From a checkpoint of a small mixture-of-experts model trained on Wikipedia.
Size: 14 layers, width 96, vocabulary 8192, 62M parameters.
Training: a variant of SOAP for the experts, 610M tokens, 4652 steps.
Below are experts of layer 5 (counted from 0) of a mixture-of-experts language model. Rows are named router (the router's row for the expert), up (a neuron's input weights, with its number) and show model dimensions 0-95. Each number is 128 + 32 x the weight over its row's rms, rounded and kept within 0 to 255. Numbers have three digits each.
Before each expert's rows: a language model's description of what the expert responds to. This comes from a sample of Wikipedia text that the model never trained on.

# expert 38
Culture and media words. Word pieces and words about culture, politics and media, such as cons in conservative, art direction, culture, industry, publication.
router:078176164119140160172186126147153096148136138085130073088108102155165156062131098134144155073099130122128144159098095093091093109146104148101138084117181151163154094101147158115110141120185116097116098110104155132086092110105117158107217177149109127161143206153105103144173113167073153165
up1:140093128106102094067141099144118155108147138114113091081126197123129145168144157125136111170172132128139162156072177082144100114162163162081154116090147155062092146103125102154120185078111129177143082118150146108135160078146213125149101097153106080109104161156155117112216141160112090102
up2:094136154068162126167186176166153137161138148135099128122102105179126155098137111099178081120109137118123084100126115176058106072103127165115101080096102153116143167141121076184087131160078139162126130179152132089033131165110193141181115163087115142123145114124122162124088128078118138124
up3:145101092197076142156096185180104143205141144102120109102159155147189086102112079169098108102105122136123161124137113172096106065047147117147131127117095109146110085120127157084114107090117140094107140153145149109150099172124146126187135110128139166075132070104146115211159130105085153107
up4:129147121082143084109151122115125064078161079138119113086144190154099107146111083115147123177132164139103198160104076148124152129103078136147116162108143118073130123071145119094105109130140182043109112155078068121084088191107098170061138162114137128120136113117128150162106117082092165126
up5:147236118164169055090120135143149132141102165148148093134098153132082125155072197089168123151172124097149184141181077143109116130210118161140126148141110125150091138107153153110156136209180166149109125136061152133121146099178134127138103132122089166123151110111112150154122135141107163133
up6:168053105133122126079155096125135126119151115152074105074098112101082140133111085084098114118141153131033111121103113085128126151151081147054126101126157107133188116085100120117140154027110094158152123136079102099145135156119080143145064130143116134123145083125165155119113117114126102047
up7:173156085151158159108112108150144059113126083129188124140120170116141115096123078093156145131149104098143098110183071155107069089145108152111150129104107172106128133116094077157154091106164162089097126140175111118164154089090138147133086056188114033138130137153057117124128140173140153120

# expert 46
Hyphens, bars, list breaks. Hyphens, table pipes and line breaks ending list items, plus suffix pieces like -ific, -ographic and words like also, role.
router:078176164119140160173186126147153096148136138085131073088108102156165156062131098134144155073099130122128144160097095093091093109146104148101138084117181151163154094101147158115109142119185116097116098110104155132086092110105117158107217177150109127161143206152105103145173113166073153165
up23:097123130150121087149139044152160143161135137102171088109135122148156144105114181119135192106107119133121130129109111087128117071168165148155135092088096129132096152178144140145127182111111067128180159107143089081111108157212087137102081146110136127145104146087121042082078092137135056104
up24:141110146141168117112124131117135147089176087147117075119056108126110141082072112127190097132201173126084202151091102096143158107136097115133130196149100155112083143137189091143107059174147145123129134133166127115116073091160060099141147101159130118132144130126074106079128105122107143073
up25:093121171109142102162148151099127168059038140149122137115060120152147111181143173132140142128126154130143128166139115086181138133129116179095137116134173137109086121169169211122119139163168113140134087167132081105068161112058131121127107167108136140090168145141134135151109060186092076136
up26:160173101160097095156119065119152139163178112119155154170115085126140097162163088127162094143193148110093124127129115096180180121197177130148130105084128136125151093120159125127121145177128142099112161127129170201120077091146181100172146141169114108159105108162125150213158179132167179126
up27:138126136113175102097186121147117169182109216147156118127076167095136172123099093124149169128146107113161132133125168096153151068125130099151145120150142090127128151141118059139167183179181144113156150137112134096083189168109141125167178140120182215117155137118112135154134083110186116171
up28:100151125136138142125088128166092155138085157100107109107115119132125139146135170130099113138140053128215096134097129145090142081097095145139103102139150087127102155140116105144100195076068128148134162086111126109144149202097055125093161140124026119076137108142176122117102111110063103173
up29:105106168097143173087146173164158127095135168176140114152183165143117141166170106158091152131119093096070082180124145127130107148080142139075089127162105183149082150136126107124121143108187095178149150196123102103109193155135171145078141157136215166130106157102129137160115122093097159104

# expert 13
Opening brackets and dashes. Opening parentheses after names or titles before birth dates or years, plus list-item dashes and other brackets, such as (born, (2003), - Known for.
router:110103154106080149154146185124147178158171181096152100082160125117182121070107111082115125081098152107109157101095066112057117109098094134148184074083130138152167123129145123120149182150140071123132078147089157151090123126115122119130151144143108127149152200146077121167167120163114202128
up0:114162120122101146144133131066126164147101060137093103155160173062138149119128101109157143123181098151156138149102140148175114135051128191058143155166090076108136094132114146114129128143093139133082172150117138146129146140185133090098092152066090091176126075191127090081125113185126163142
up1:161127120162136129144162108138094160134123184120154109141098129099109107106073158125144116112141094092094049169134179149140138164154119193138098153162139139194151133093171156126171085073125189138083143068125118128193113121098137152133148050092091158090119114073158165083092152181114112131
up2:133120156127174133125185186148103087156150135126144131142126150098123169084124118200121177068140151135180149146134116190197177126113053091189103120181130091153128129132130104173113138112151146115103092091078144110109163191156141115125163130160127097060181161123135128171080129110145121174
up3:132197135160203180135111134097063113136112132082096130131118052168121101095124172173102144107139119085153148120125161130150167080127100154157206131178113098133159083116103130100127116069135167135099135185104180152139150112201153096124135183106133073167151150136166156123135096113127152099
up4:094148151103162139117149085073184118140136131100125117093116125122134123106137154160177082172138121127100160152131086073140178144164190129143128155120118108164130141120149074148164132111167140105081043148067104195133120157057090135120137112135087103154120073099158182155141101143135129033
up5:186093162101129092108120102117112093156108127132105124156113114089131146094078170122123120130207164084106206110083119183170133129145138145173093106150140145098145095164183064178170093126147118122110126094132132119107068137122126193140142078090075099068156131056157155097118111155113134106
up6:117126161176099105109122073125176160173093155146132140128149081145081124112162107153131058122160089096117093140140109122168146101142120147144087116104107145096114163066118126111137130105121115061147093148130085099125172233100123143134135152097146225138076099100090167174138129149066131162

# expert 52
Sentence ends, connectives. Full stops ending sentences, connectives such as however, although, therefore, but, and first pieces like cons, soci.
router:078176164118140160172186125147153095147136137085130073088108102155165156062131098134144154072099130122128144159098095093091093109146103148101138084117181151163154094101146158115109141119185116097116097110103155132086092110105117157107217177149109127161142206152105103144173113166073152164
up0:167117207152112137219148135163109117108126176167095143173063151150128124120151119109139118156118086081156153127121122132158112102115164150138123133152149074093117170146096052109127159132115115110175138120160164089114192165094104108079102149082118195159144160145092191163136105168168125165
up1:163108098190102124151083111122113171090116177118116114124121039157115134173100103142133182144133148086103128150081153125118122154117179151082154100161089125118061144069139118104074157108142160089142111165105112149139183120106150210141128190079137191153126106163153114140098107085111085116
up2:156146081131123167122160114099186128131085137094094128140180157120140144032112197111147112118118118173121138116130152083169090106104101099151192099087140122076134144124157085106142123126155171116102148156133177093157085137231120086198095170120114108134141126114154185143101105149163146137
up3:094128076132118135134134129109135178163080150187156105142147087132128199112139122094151124214176094104094134157137122169141094129159081146067133134120142125158099094180113123114113137111090136197131121136135177071104162152096122146121140138126190085124099201083129107173176137153182108186
up4:124113131096152165115145171165133113153059166174138101115168092105114081130154091094164109114128178058109143096170171178137070154161162174126072107093128071108144146105080101136152159055135122114128103141183147149142144153120095144150099138185112165176102108162158103114092069132085145129
up5:131140157142186142146163098156110145074135091136106169223130108134076106167146066099142178096131148144139131148118115120123120130107151140158108037127122132089143154061060044096129125102165076044131122122130106167130122124133146160190090131098121111123147158153147145115106157124156095109
up6:134053138090147143144128114103100156117113114096129154135099152081173101140076134155176121108131069141076117133093171057109151080162155099140116165136167152106165170117111174140106101149108172143117046164092111117113108114066143131153146041129082121111151109194125168113088107180151123131

# expert 63
Sentence-final punctuation. Periods ending sentences, line breaks, and commas or dashes inside numbers in statistics and score tables, like 3,146 and 2–0.
router:079178165120141162174187127149154097149138139086132074089110103157166157063132099135145156074100132124130145161099096094092094110148105150103140085118182152164155095103148160116111143121186117098118099111105156134088094112107119159109218179151111129162144207154107105146174114168075154166
up1:115012122136151097068132121163131123138120154127133128120065163133095125083127088090120074151101146160150169115201183139094113123160101122121128124099136081140186110073132156146097124169122139118174145126136139145090144197112150140134139158126071199086172111163104161144156148089139178122
up2:147154121139133153126157204116096089098122161118126128125104087153142099136214203137116123071097153152138125139093120102102115123138140121157102106153119065159133121174116125178055138052110148152074140160139108056140130106190131111153158134154089102127177136163147107086141175120076137068
up3:164097195107132079088103159105125072115041105106110088096094167125084125134086101132103121138158144140105191127112112113103112143138114102120046102135124082111157141089135137152122178031160146093131125103137129179082097127121138099123093132112086101082157105086089100145146117082152071142
up4:166136153124160128091144118165114111078070126140121140119119173108132140164120133118204128169103115118141147150111134133121095210082123132143139121143107113125150098121100154123199146069156118129139081046160102092205108072148066128136081091091107131147151151112079082089145157126066187133
up5:148119147141188131115147152085147132140136074109094146154160144016168168088107123178148089114118106202121131109129111083117138167103117149158130084113171055067104087096154086111104146143157176129149119130115134153157089116088146128188159106105128121161154126184096160095122153180169106143
up6:080189117115190172080151100182134124147098121132153081147123144134173098159138192103168149131090119169193104171170143133177138165127219054132069118121117120113180152049156138125132132126085159136140136113109140102098141126111082111136092114099149141166171151169157134118126117171116136130
up7:119164112056104127085115095137118120115113069145132106090104078136168117155145104133127072164158165112138196151155155131160100093105196089071095108086122130122056075125173144128124182133121165158126133144097146124147052137113106132157124123122108155077091203162143127111115195132180144132

# expert 50
Capitalized name beginnings. First syllable of capitalized proper names and terms, such as Or, Cor, Ad, Gu, Ar, Par, in names, taxa and titles.
router:046174147167148111130134117148171145163169191088127112086155113160126145126125083159118168111118131130167144143141068135082082139073106116085121116085140159157148159083209089082081125082159121134086117092139128181136132132101161148112133140199080123128122157166060139159103090151107126133
up0:106171097138191133107142114212132105108116167157141081158125108131191129083156182126114161146144114135096141132144169131177195140092109168135098178127131099117199155098123128137138100152166059078177106125105148143110115102145120107092098123098088096134076081159188055118121098151130123165
up1:141063165136115099126157107118104085137109064119116098129076144103187085094172141232113146063105096156091152110104164140144157118131171178107173149162142109090161137092142152058160149128060163156129124150114132113079126106100105130176094099098089125121139146135138147146098141120078176156
up2:130159116115162162133138102123185179152114130134159098136081116134165133124090205120107133067128107196161031124101065122095104144117160095135122121067111088243186088152089130140143143140125097074152160114134119132164089107117098134143103142162089126133139099135141146107109114141087137109
up3:167123134103102096141111180137102177105140126117103080092149072181138096138116070146163181129123130086111102164092152158126111184136083140103050139151118062110114146127147136098114121134148135126126129127136114134095126131133111179101119129143121061173131157153172042172112079129066213170
up4:068149146137136109115109138175227104096147174130106086077131100134158129124084159137097135118093146133081131149153152104131108132067153081109144130162079170130042122109129165176134153108158146121113122146089134086118172155164095098147131126150127098110208072158083178131173145164117085101
up5:150123111171103120096153090109115099123105119173101149164126057185114123082148141138123112084089121088123112054094121121105166132100174114074152140099133113124144060155170159163189166178132142112130116133119104168090122188179092120188195119153136105091104154078106102097085132156113176099
up6:101111104133126181143124118152087109149149156091163097114125148140121095096145169136153116133132098208102099088110166089114174163153171112161161174046120081094131181142147157163100104123112160087103176135093173102060072146163176121098105065131115169155066135090149124127145117078116120113

# expert 39
Hyphens and connectors. Hyphens in compounds like Gram-negative and table dividers, plus of, and, quotes and capitals in lists of names and institutions.
router:078177165119141161173187126148154097148137138086131074088109103156165156062132099135144155073100131123129145160098095094091094109147105149101139084118181151163154095102147159115110142120185116098117098110105155133087093111106118158108217178150110128162143206153106104145173113167074153165
up1:116156105130118171130077133101131120145122097151128143106096109111146158155114135083140151134108080122209106060086105143127111133092104127054158083071202033060115077128099133103128111150094102126129139126168101134095119097109105046125065128100134125140097145128122092093176101127150141099
up2:134091132106108142142113175125040156048205155163118109137123138085097174129146154124092177141143154050119121096096128151157075087097096100108135130127127088089055133204142159177104115104104140122171141069103108156087121092160113122124084144151119137114127117126135101117107081149096112165
up3:086135158150109111114090121166120109102105130129113136096125093189085137138086158081142085076152146170076151069083079089098138095123158199083112160084123130160108165130128135069120138108111129105131103106203152138108151127117132105078058075088094180086161166119164105107102173114126094121
up4:166042114146151135183174221135128122122163148141120186126165132121143088121109070150189057134153151129098169182117118096128136124163169145102111162115131152158092137153139156103070089152130155121116152117120093123191175109149186133114091122190131107133159119140089143156137180133089107163
up5:123179141184146130145194107136123147134071117142144178105137163106071157158127137106146145087104119123178073137149156077108187060117102157106135161122162106103141139133106121068103166127120126106147118124110111178133157083103127095157153192152173179046144165100195179166120111140135105094
up6:161176153141061123115145105142136142113188093170112150163124171073165135151150127147077153110104102147136141105113113123169079071163143187089119178122164153166149163140118193109199148109104168169131152145066157185173148117171190133117118086143123135136146120110084106147123158111161066115
up7:127159123078176120099158084165132167151116061135162163106166137156149142114176178119172138136143071138114157159074183124139109142205089157126145138141108176094124105092115141151138172137110170191137117117133079079079144140145125185170202134162194100159122164097103135152150112140107152116

# expert 37
Word endings. Final pieces completing words and names, often in taxonomy or lists, such as -ae, -ifications, -fare, -by, and closing parentheses.
router:089153165137124195116134155133147161139111175110063105135088060111117156119145121095158142158142103107137145145061129097104125114113096130072108116139132169166184114108180154106085188125141111099143103104065147135122105076176146149063161124149101211104204152137134125126137085142134157182
up0:121156109110113089136104152160122165130054142141112128059103097132157148144108086136158131095152113159152132141107160071175102113226125198068126075108157135075110158124115166063106094159104089064100133121129110126128122096152114099144127137199161179159076122165137150164156126105159132127
up1:132130131115157122180114065141140216097160169152105154164107148129100116141104095153128182139123188152125146110102128122136164088122123132120110058116124127147132135101112091135110066118148137080138124135171155087214113070150092150130179041126161109112180170096098073169075129110140097128
up2:070057132174087179093105147091115112100145152143110155121123159163138144124199111160107117114095163078157098112175133121136115121129128132111146125145140148166125045106136111144161141106109068089173134115109189116097116114185102152084170105056072120120166127091128133126081138107161115214
up3:117121159171154140174111143142117090137115171121101118161152156156084128110139135143121141062093134154135073095072129188138144135124166089169169152137185088142177158102136159103133104103133153150111099048123141132182183121138114139164176072075137129167113176101101077104143084125158085050
up4:133188104102178078144087090092162115117043142091103102128191099106113148148145056097150136155140103150105152154135142151130092078146152119123217137156086152136169119116111113133133139152170131156056087114089173121099096175149094108144160112146142119122044149092099133153117077130141152111
up5:084113126085136150147136047168108157177179121083124153133145111168139107154143154103173089133115139139065144088097083092164113120128129143112176184132148160122169107195086145083177140145104117086166158137100135096110091104146087122139111154089108146225125109185113136122153130120142081190
up6:105141086076151104157085068154136159130157106148114109074061106124129116159117162116131146082100177059189126173151189167197128169094122134111081126151134077131113107105140128129175087124144123140146158183125155113089107103120101125085123107121186107100094155045113149166124177151143120152

# expert 28
Infobox field breaks. Line breaks ending infobox and taxonomy fields before the next field (Family, Distributed by), and of, apostrophes, died.
router:078177165120141161173187127148154097148137138086131074089109103156166156062132098135145155074100131123129145160098095094092094110148105149102139084118182151163154095102147159116110142121186117097117098111105156133087093111106118158108217178150110128162144206153106104145173114167074153165
up0:115121157165164115147089096136090136155065123170117104155145153200091160151136139139128141182142101152114107094060115125114158122188119066080166119172156164159114127135186157167103135142125154181104130157133123078140099087112081199105162144140061159167062168116142125133111160089109109151
up1:122184068141139118109128175151141173089128153150085082106069157151088139102139103143142113145131159080139159094130115145096109137041118142138141149130141133149043133095083201183160110146124134124135088102087124177121141180116129208101136053101125118138095084138151145146134135148133126196
up2:116097139167124137137196110146151095111147137113135111110255105087161094142127137158094135122105123136171121183178138141141163139147104122120150102141155172119119084165121115144170177177097163127136076127123073115107097123119110170099106124064194127069103163153151140134127127122103206076
up3:121135173151145159114143141082085115203142113146138127123113097149119095136120146111181088065125165079199168120176135082190136156087162127148208179128108088138117098117123134206157143094135056126122163120124119099088137048101101112105165100138135079180118134123097133123119154117124113122
up4:184087146103145134160095130096127155079142102100135130100154132163176116087114163142081207150152119093137131104127137114149160057214114141157118138179136153131126104146082124115116133159122138073129125103122122194101161206108127145136085117074163223113127139174160154081126102164125109141
up5:142132133098109150111123123090115198076220147139154127124091121151101150122148157114110144108168144090131105077150064100133092125162136204093131112165106136095165172107148197118153156139131109193203140120076159151165147141094146153060159137092090186114139162115102150112076143121130121125
up6:121103116122116124106116179167173122147093192092149159070122102132055154084112148122119172094148149156058131155048149155131126147157098113129138206140092110164143131182065087108082081089164103130144180119122088148121166097152112142143120163151093136100149062111093136111104090145146158117

# expert 44
Sentence and heading ends. Periods ending paragraphs and equals signs closing section headings, plus nouns like case, treatment and reports, and mid-word pieces like bi in cannabis.
router:078177164119140160173186126147153096148137138085131074088108102156165156062131098134144155073099130123129144160098095093091093109147104148101138084117181151163154094101147158115109142120185116097116098110104155133086092111105117158107217177150109127161143206153105103145173113167074153165
up0:176123107084169108134189079109152150132121071147116160137153138160083127110111142122195209195068147125122113160140121138151151136167140151116134128115118126111172114086097114121202165181112153152172134148157140140150149062129153139068123128142108167153106163136068082132138179187125182139
up1:151067112141130142144159145148126121130132123207157108173139081179063119119081121148114119118129185113138154151138146140137055089193165145084133125114149145156201186146140111120181118131162123140139155099106110150185153110153167211143184181106176150125135129104142158111119191161162132126
up2:136145163158136138072108114143081142098174131147184163172107115164093136124106150158146118168114119108176110128172087110139107163121117069079152153068158105172148106121071140138111133120165172075105085115092118074139121085129138090158144117121093110126155102091176088123170059098089115032
up3:163088115126079129108097147120108163130191099121130148117183064107105121079144174152086144083114125180144112151134098116165124099213148113146131074098183125110190088112114125115118168053124175119150104176073155159155150189141147156137146158146154142088141084171135108150178158118143153105
up4:138091095144111167164108107132123107124177160144100155150132116078186086126101095162100178143154193111128107169154142125146095153156137184129154147175062139124127076140116157109193071163189160137122083118124123079166137131116120183124162095169126077174126135190109100166160126082132066122
up5:118146162168130197146067159108103185052111161095118141118115120174173086089119156146129189129164089147111097151138167113151178127142185174172177125109119063123097076109108130154133127162158165139103141123097111053114143137136156109131171059151183103155130104141094110125122114157106171124
up6:119101140071163168134106100152122196074127107152171122180129127133144201190097075134170080099113142146153142144157119190109120120139154188154116082172093089143112118136128172127114173072107152090149153170213138108131103111146190127142081123065112123134146136108115100126127083171129148135

# expert 11
Line breaks. Paragraph and line breaks, especially the double break after an article's title and description line and single breaks ending table rows.
router:070158150154108127193195158121142125111179102115138122144124109104162147134184045100136151084114153145096160144127108111091073145128153138130165090123128129103112116055132109127108175148162132122121105121056192144065112072125097124117161159141082149165137161197122072160184148142107123149
up10:145057094108118176140141096151087132133130128151142111117165049146157148104127169151152124211136108099096123097140155120123178134128206101095210117108116146133103155080083113105039097120137166152122143147162126152159095154049118158130109139120148139084136129139089126102088118170165147175
up11:128078139111194122160199102125142060173175145127114126089164090108110106130155155131110080152149139105091129097137145136146124179105142142097112055131105124173109155174067166174151172112114113068114137146127139106107081155115117176086142173164189095134092140103103118099179109112062157157
up12:116121202132113191138143143093141120153124215108085118106135138095163107130171081163167111127068176134128100104138132088123141165118077118147091153094150121148114114123105126168132119124169114069148114157084146141147106113092144090141149107154140080163178116232062068133143124154097179142
up13:146097101125131170087180103091120169114166106176103118149111109091133122081084077145130098149184098139083148156097123171141036079137152139118118112138143134080130153125062182148152135171196101132115153170142135148085109105158100128140117154136204113080097137121148149105190062120107099133
up14:109138166097153119137132138210149122160131169118119145165078103159190109135155151114087129223127112097191223099173134145133140173110157133108145133109077135161126144114144128170145111113131154114134137082153100145052158115132111101092141080126173077165169104096147110145068117139148100090
up15:128074095177122141069144177141139167109133171100139195108098146151153084244035114125131105125146114099119111127103123196145113094100131167125144112129138059113098110091104131147153111137144170129116107151126140076084102096080158186146105157160102179112147146115140133147141167110146131160
up16:101116109054103091134148085164078110074125113125138140126128131166097212136159169185122168192144083143104190106129123123139100117127112114063132133149057150106099134148069129066079121159149138111152081109115132145133144154181148171114145126107129111084184118080099183094123131151115099094

# expert 9
Nationality adjectives. Nationality and country words after the or an, such as American, British, Japanese, Chinese, Korean, plus spaces before non-Latin script.
router:078176164119140160173186126148153096148136138086131074088108103156165156062131098134144155073099130123129144160098095093091093109147104148101139084117181151163154094101147158115110142120185116097116098110104155133086093111105117158107217177150109128161143206153105103145173113167074153165
up7:100221131088165109132138128105121079117080077090104114135073107098207081138137163133151103122105111047122128102120136149167099143084152060211147113114099146053115108113111120154112132145132107111172105149100140138125146128070136158114096070152078117159106130133086125094089102127128099131
up8:154070155178141194154157173141109100136127112126146138108111136145132113133139101124172160120143150130137131139170103106189159116152152138140154105166120103156153150118090085129133113129122120051178171134121068156145121188145136144152150166141123098182178204192178169120119136155231111181
up9:134118174186168135094109098147086071166131166140090179101133177166158128177115096094164082113094133124193162142169131131097149150068134118140178159176170111123088116199167130081139127134129098086118137101162139137105104117133110142157150230103137155101174108146146172153117099157114093130
up10:107117142172139084140156112103102117127131074138108135104086109169063126130152128135141054130112108114168165096114108112090152126100101064088131109102129187125083137136065111136134119073117166117061150124090146135121094067055144116139115056137088145125110163070119131154141098084046090143
up11:128078064150120149156167143122139107094160100183115141120192125166103184128172132062118194104169165160153095080114093119120121118140113134119119121141080100148108072105133143103148116088103147134075148096130128143157063072187149147133084107116086132089100096104086103090161085161117056118
up12:190164151090144126150136109148100115094156140091103121099076103118166132070088116156124134164171132120163119162110170142152135086075193080066069075132101141129160191131070139110118172121165123168123144194134127131139155061108126155147115102138174104118151160150163153142125096041118132121
up13:113043132151145117146146161077112168157152087097188154133065078096153117116099122087121133178124116089150129135112109124154193140124100125126088145113095095136111150142165125166162158182161111092178152115104169039184125118088092153170073147160053124139124125126085116091108138123121143095

# expert 41
Economic and power nouns. Rare nouns and word starts after the or a, often money and power terms like capital, pay, price, pressure, and opp- or so-.
router:079178165120142161174187128149154098149138139087132074089110104157166157063133099136146156075101132124131146161099096095093095110149106150103140085119182153164155095103148160117111143121186118098118099111106156134088094112108119159109218179151111129163145207154107105146174115168075154166
up20:102143107123136160119156188148120092139134163187167116090174117089202100158142155152124127096156117129109165144078104148187081181131117108122136128086090136146096125111064102112101124148119109135164142136115163143134195174085176094061091112141095167140139194157133104076130182071101127168
up21:103149039114147164182162108105100097116090098118099076145133125121133111132121147080194096147120129127090115108127071158152128099087093109092179150149141158098114109115115157099096093173077126134093129179098114128101153075113129133155044127172122110158101134050120062083136122177088099126
up22:143112098146119172153084106120092134121131145108077130182158127089100166144156163155151154155132136132135078084119130154173153182055153119112096127098143098151094178173171146071128170129153103156109144116083062150154126101115175162081181110107134132198202117123148082153146077081120088139
up23:128113155132133089174099155167075070132132096101117110101123114080128094114096164102146118097102084130105180163172074045148120117150160158137137145186133131141095116088090123126153102128122085162168142126148057117084093083164126136133084075113118086094099132119104086108186126102104129222
up24:155154122104146165109127202107108110148109085177153104086084167125111101119170153157160103112099088153173144102147119090149132162133112117150159114115148162128137149072120086115102176056091067145135195133096133148111116096152163076088108131087147124173096177159164145093146218181100139119
up25:121161158096140133170149146143152133125207145138075149146108169142168118118126090098118094184142106115113155097109145109117167162169142101133144121151139151060126161131140142085109176135126127097157180183114153204094110125128214128173088067138155159168125117134136137151086187158209170107
up26:149073118149085113110127165180156079127152117103134127158145155138108131143107125168135080086207163166136167149162085192091099225133163116090098136168145116148154136123186158122151124051145141097112130120137141118158111115153081176156148093112097094158140143183092133181123145141177093160

# expert 42
Slashes in genre pairs. Slashes joining paired terms like Synthpop/Electropop and soprano/counter-tenor, hyphens in election-table separators, ampersands, and percentages in vote tables.
router:078177164119140160173186126148153096148137138086131074088108102156165156062132098134144155073099130123129144160098095093091094109147104148101139084117181151163154094102147158115110142120185116097116098110104155133087093111105117158107217178150109128161143206153105104145173113167074153165
up1:127154128152090110045157101078144147149164107142173179128129047115154124041096116143087123144066093133135100121181091092151151134110135106096158094107074162169120131085075093126103141130129117099148127132136164135126095091126147151085158087104080087123120158164113119179134171147170068095
up2:129097161131134134150061139117083169122170123067115135128176132166079113136140067173176119109108164184155135144078110080119129155133114123110102152073107099083170117134133120170084133089147094127094129097151102157146145168117149135099070156056091157146131100094144040141050168137126122139
up3:190105085145115144152143140166174144146165068151141126135105117138137167129081094157064186159118128117048142128116185166130156150170102109136086147069172089165149171126131151164146045174144116122154138116126171130078114127173141153129126151121121190065113096083154096154136106156143167132
up4:093142183167098147153140074148155135155089158178149102163144173187136161140072083082175135117126165068151117236186096141078109157124147104137113164153107096102151134140141112147150165124140127174117093121120143116178125199140108096127105079129185104127133132157113072141108161141094132133
up5:135178155146109119185102135052146145134101163139122111118179153181136114160143149089160103120155126129098118212133105167091114108149171093137125157131109184120128140144138124052121153105106075153116137113160104077125156117138173165114122176135191091190097116125162183101165142156073182178
up6:093132146155186073162086087138183083124113114110100075108151142107146076109087105113104121161106139117116125176102101129051177108147172128123115068157080126106090081135137147148179123110082114101139151147120140093167085090076142165159078113200145182154049126134139153129142159138133134123
up7:184170155144155134133086114141102111119134180144120116150163154158115078088103152126129164132167145173077117166081157197079126085150172129122088109073179175120172123101029144128088160160141166107116135140093144106135129169141082190108184099154147101124134076134131121141136143108082148086

# expert 17
Word-final fragments. Word pieces completing a split word, often suffixes or endings, such as -ed, -nt, -s, -ient, -ration, in running prose.
router:079178165120141161173187127149154097149138139086132074089109103157166157063132099135145156074100131124130145161099096094092094110148105149102140085118182152164155095102148160116111142121186117098117099111105156134087093112107118159108218178151111129162144207154106105146174114167074154166
up1:188100155117167055074123174123121120145133146089128091168131121141130055129191100116158197150092154109116120086147148109151150044144203150085139105127155097157131154118091134137145141145115092143148111094103136151108165193115136104140144109098159153150129146089110170139217155136181138152
up2:091158094136131078163118121136168082150122165164084106180124201085129099162176088154094114142122146109118134121153075121099122133131142131221163144181125154127167155130143150115176107134124119123127118126188133151063114172084097158094148146175115183189129142058147124154142070162105089139
up3:140114095109135169131122187142107141126152195100118128111085130066118122179056087117104079128165110156054155133125159139141140148153150131187128141160128089095146081099118231101106063140081144121142116076107145163116061086199083097141123141087123131129120108102110125097124114144109132115
up4:126103139165101151136110149056140101126155148127213145179141151151180172115130156119128147119055133196148077137103113152203177099137132125140184143184137096136110159100160168128129076174166148150113119124124176080175119060087152111119177128133107117157129082166144145164133127138096102154
up5:132085190135127085100080070145123141139164080103133129088163081131122036131161187107129166094157191121081083082093143118107146076151172171131101127028115140139136122104152116123108191121125098132108152147120154122138152164143138134099173112167103121110101161125142124093115187096163121110
up6:120109101095165072162133143096108110041100108139090125086125110093167158146131150088080118109111104137164151143152197121094095113072073125128089079136114120099152136171142106123157106149109067070115128105147140095137098122123075146063137073135066116143138159132147145055057120166110148123
up7:103173110164090098145132109216143108156098077104097100145148087172134095097148153134078150090145156174054107126088110145081107119129193124114123140096136112116106122155150176161086121097111134148070100153128126101111120130170094148137080122101115076184151088102112093148121106115052096056

# expert 29
Narrative prepositions, verbs. Prepositions, past-tense verbs and pronouns in biographical or plot prose, such as in, at, during, died, remained, him.
router:078177165119141161173186126148153096148137138086131074088109103156165156062132098134145155073099131123129145160098095094091094109147105149102139084118181151163154095102147159115110142120185116097116098110104155133087093111106118158108217178150109128162143206153106104145173114167074153165
up0:163145154187120173133126133140089092144125118168153195100137131160118115159101145151145077103175133090063178135117104095117024159088099110106123144137112105128129128076095160135124112143190111107152148126095135124148141114138130132079141040084070087139170100172089115105115149101184082147
up1:137138134152093116137124124103097166147109156144136099139071168061083138081164123181232121173165143060139087179116112181135093063160125137110158104100146055114145110141080126107120133167109116158139069132144079122131127101124170118142139098103075138134086163139136165156161108135151181131
up2:139136078127144138199143086166097119050156169124117144108194125140177178131184136139136082154110095184172114111129179151087170179070136152069181133135157052147149116124151155130148134127101192098125128098106131166085130149154131109132104148132090133123133127177165142124138127202122157126
up3:149150102186122138130139152096145113137116117127160197130224110177180166145142166129055180128140080112145143133125084144110157172088145140151102146107168120145112092176143142085170161110112163081101181141125134178154131136189096159074117157125178068173157113152089118122155137112160122097
up4:105119159112163120133150127130154129124090101120117065093091126048196121146106155141128135156122165196175136118147121142104179123162107129199065125184141067155115158140183109085150128115127121112096091125137100123057145120187093116141175126169112117137160118038184102162139127140150135148
up5:125218146085175121138110188161180109086128158122116134125157138149102125092061148106128066167136142076075085125137146105056099077132084129145141142157159157172125131147134178146114186160146156128074101083131136164120110120123095106146118099100143191117102070077133124131103148133175153095
up6:170166126123117109140120177118182098143184092151120142081102181088121124156149067072046127150143118163178170126113084136156117100196208132147130124116153119106109101134127117105178113181176158096140167136133146100107133122180130178156114140078119149141156074132152068104092118181141145135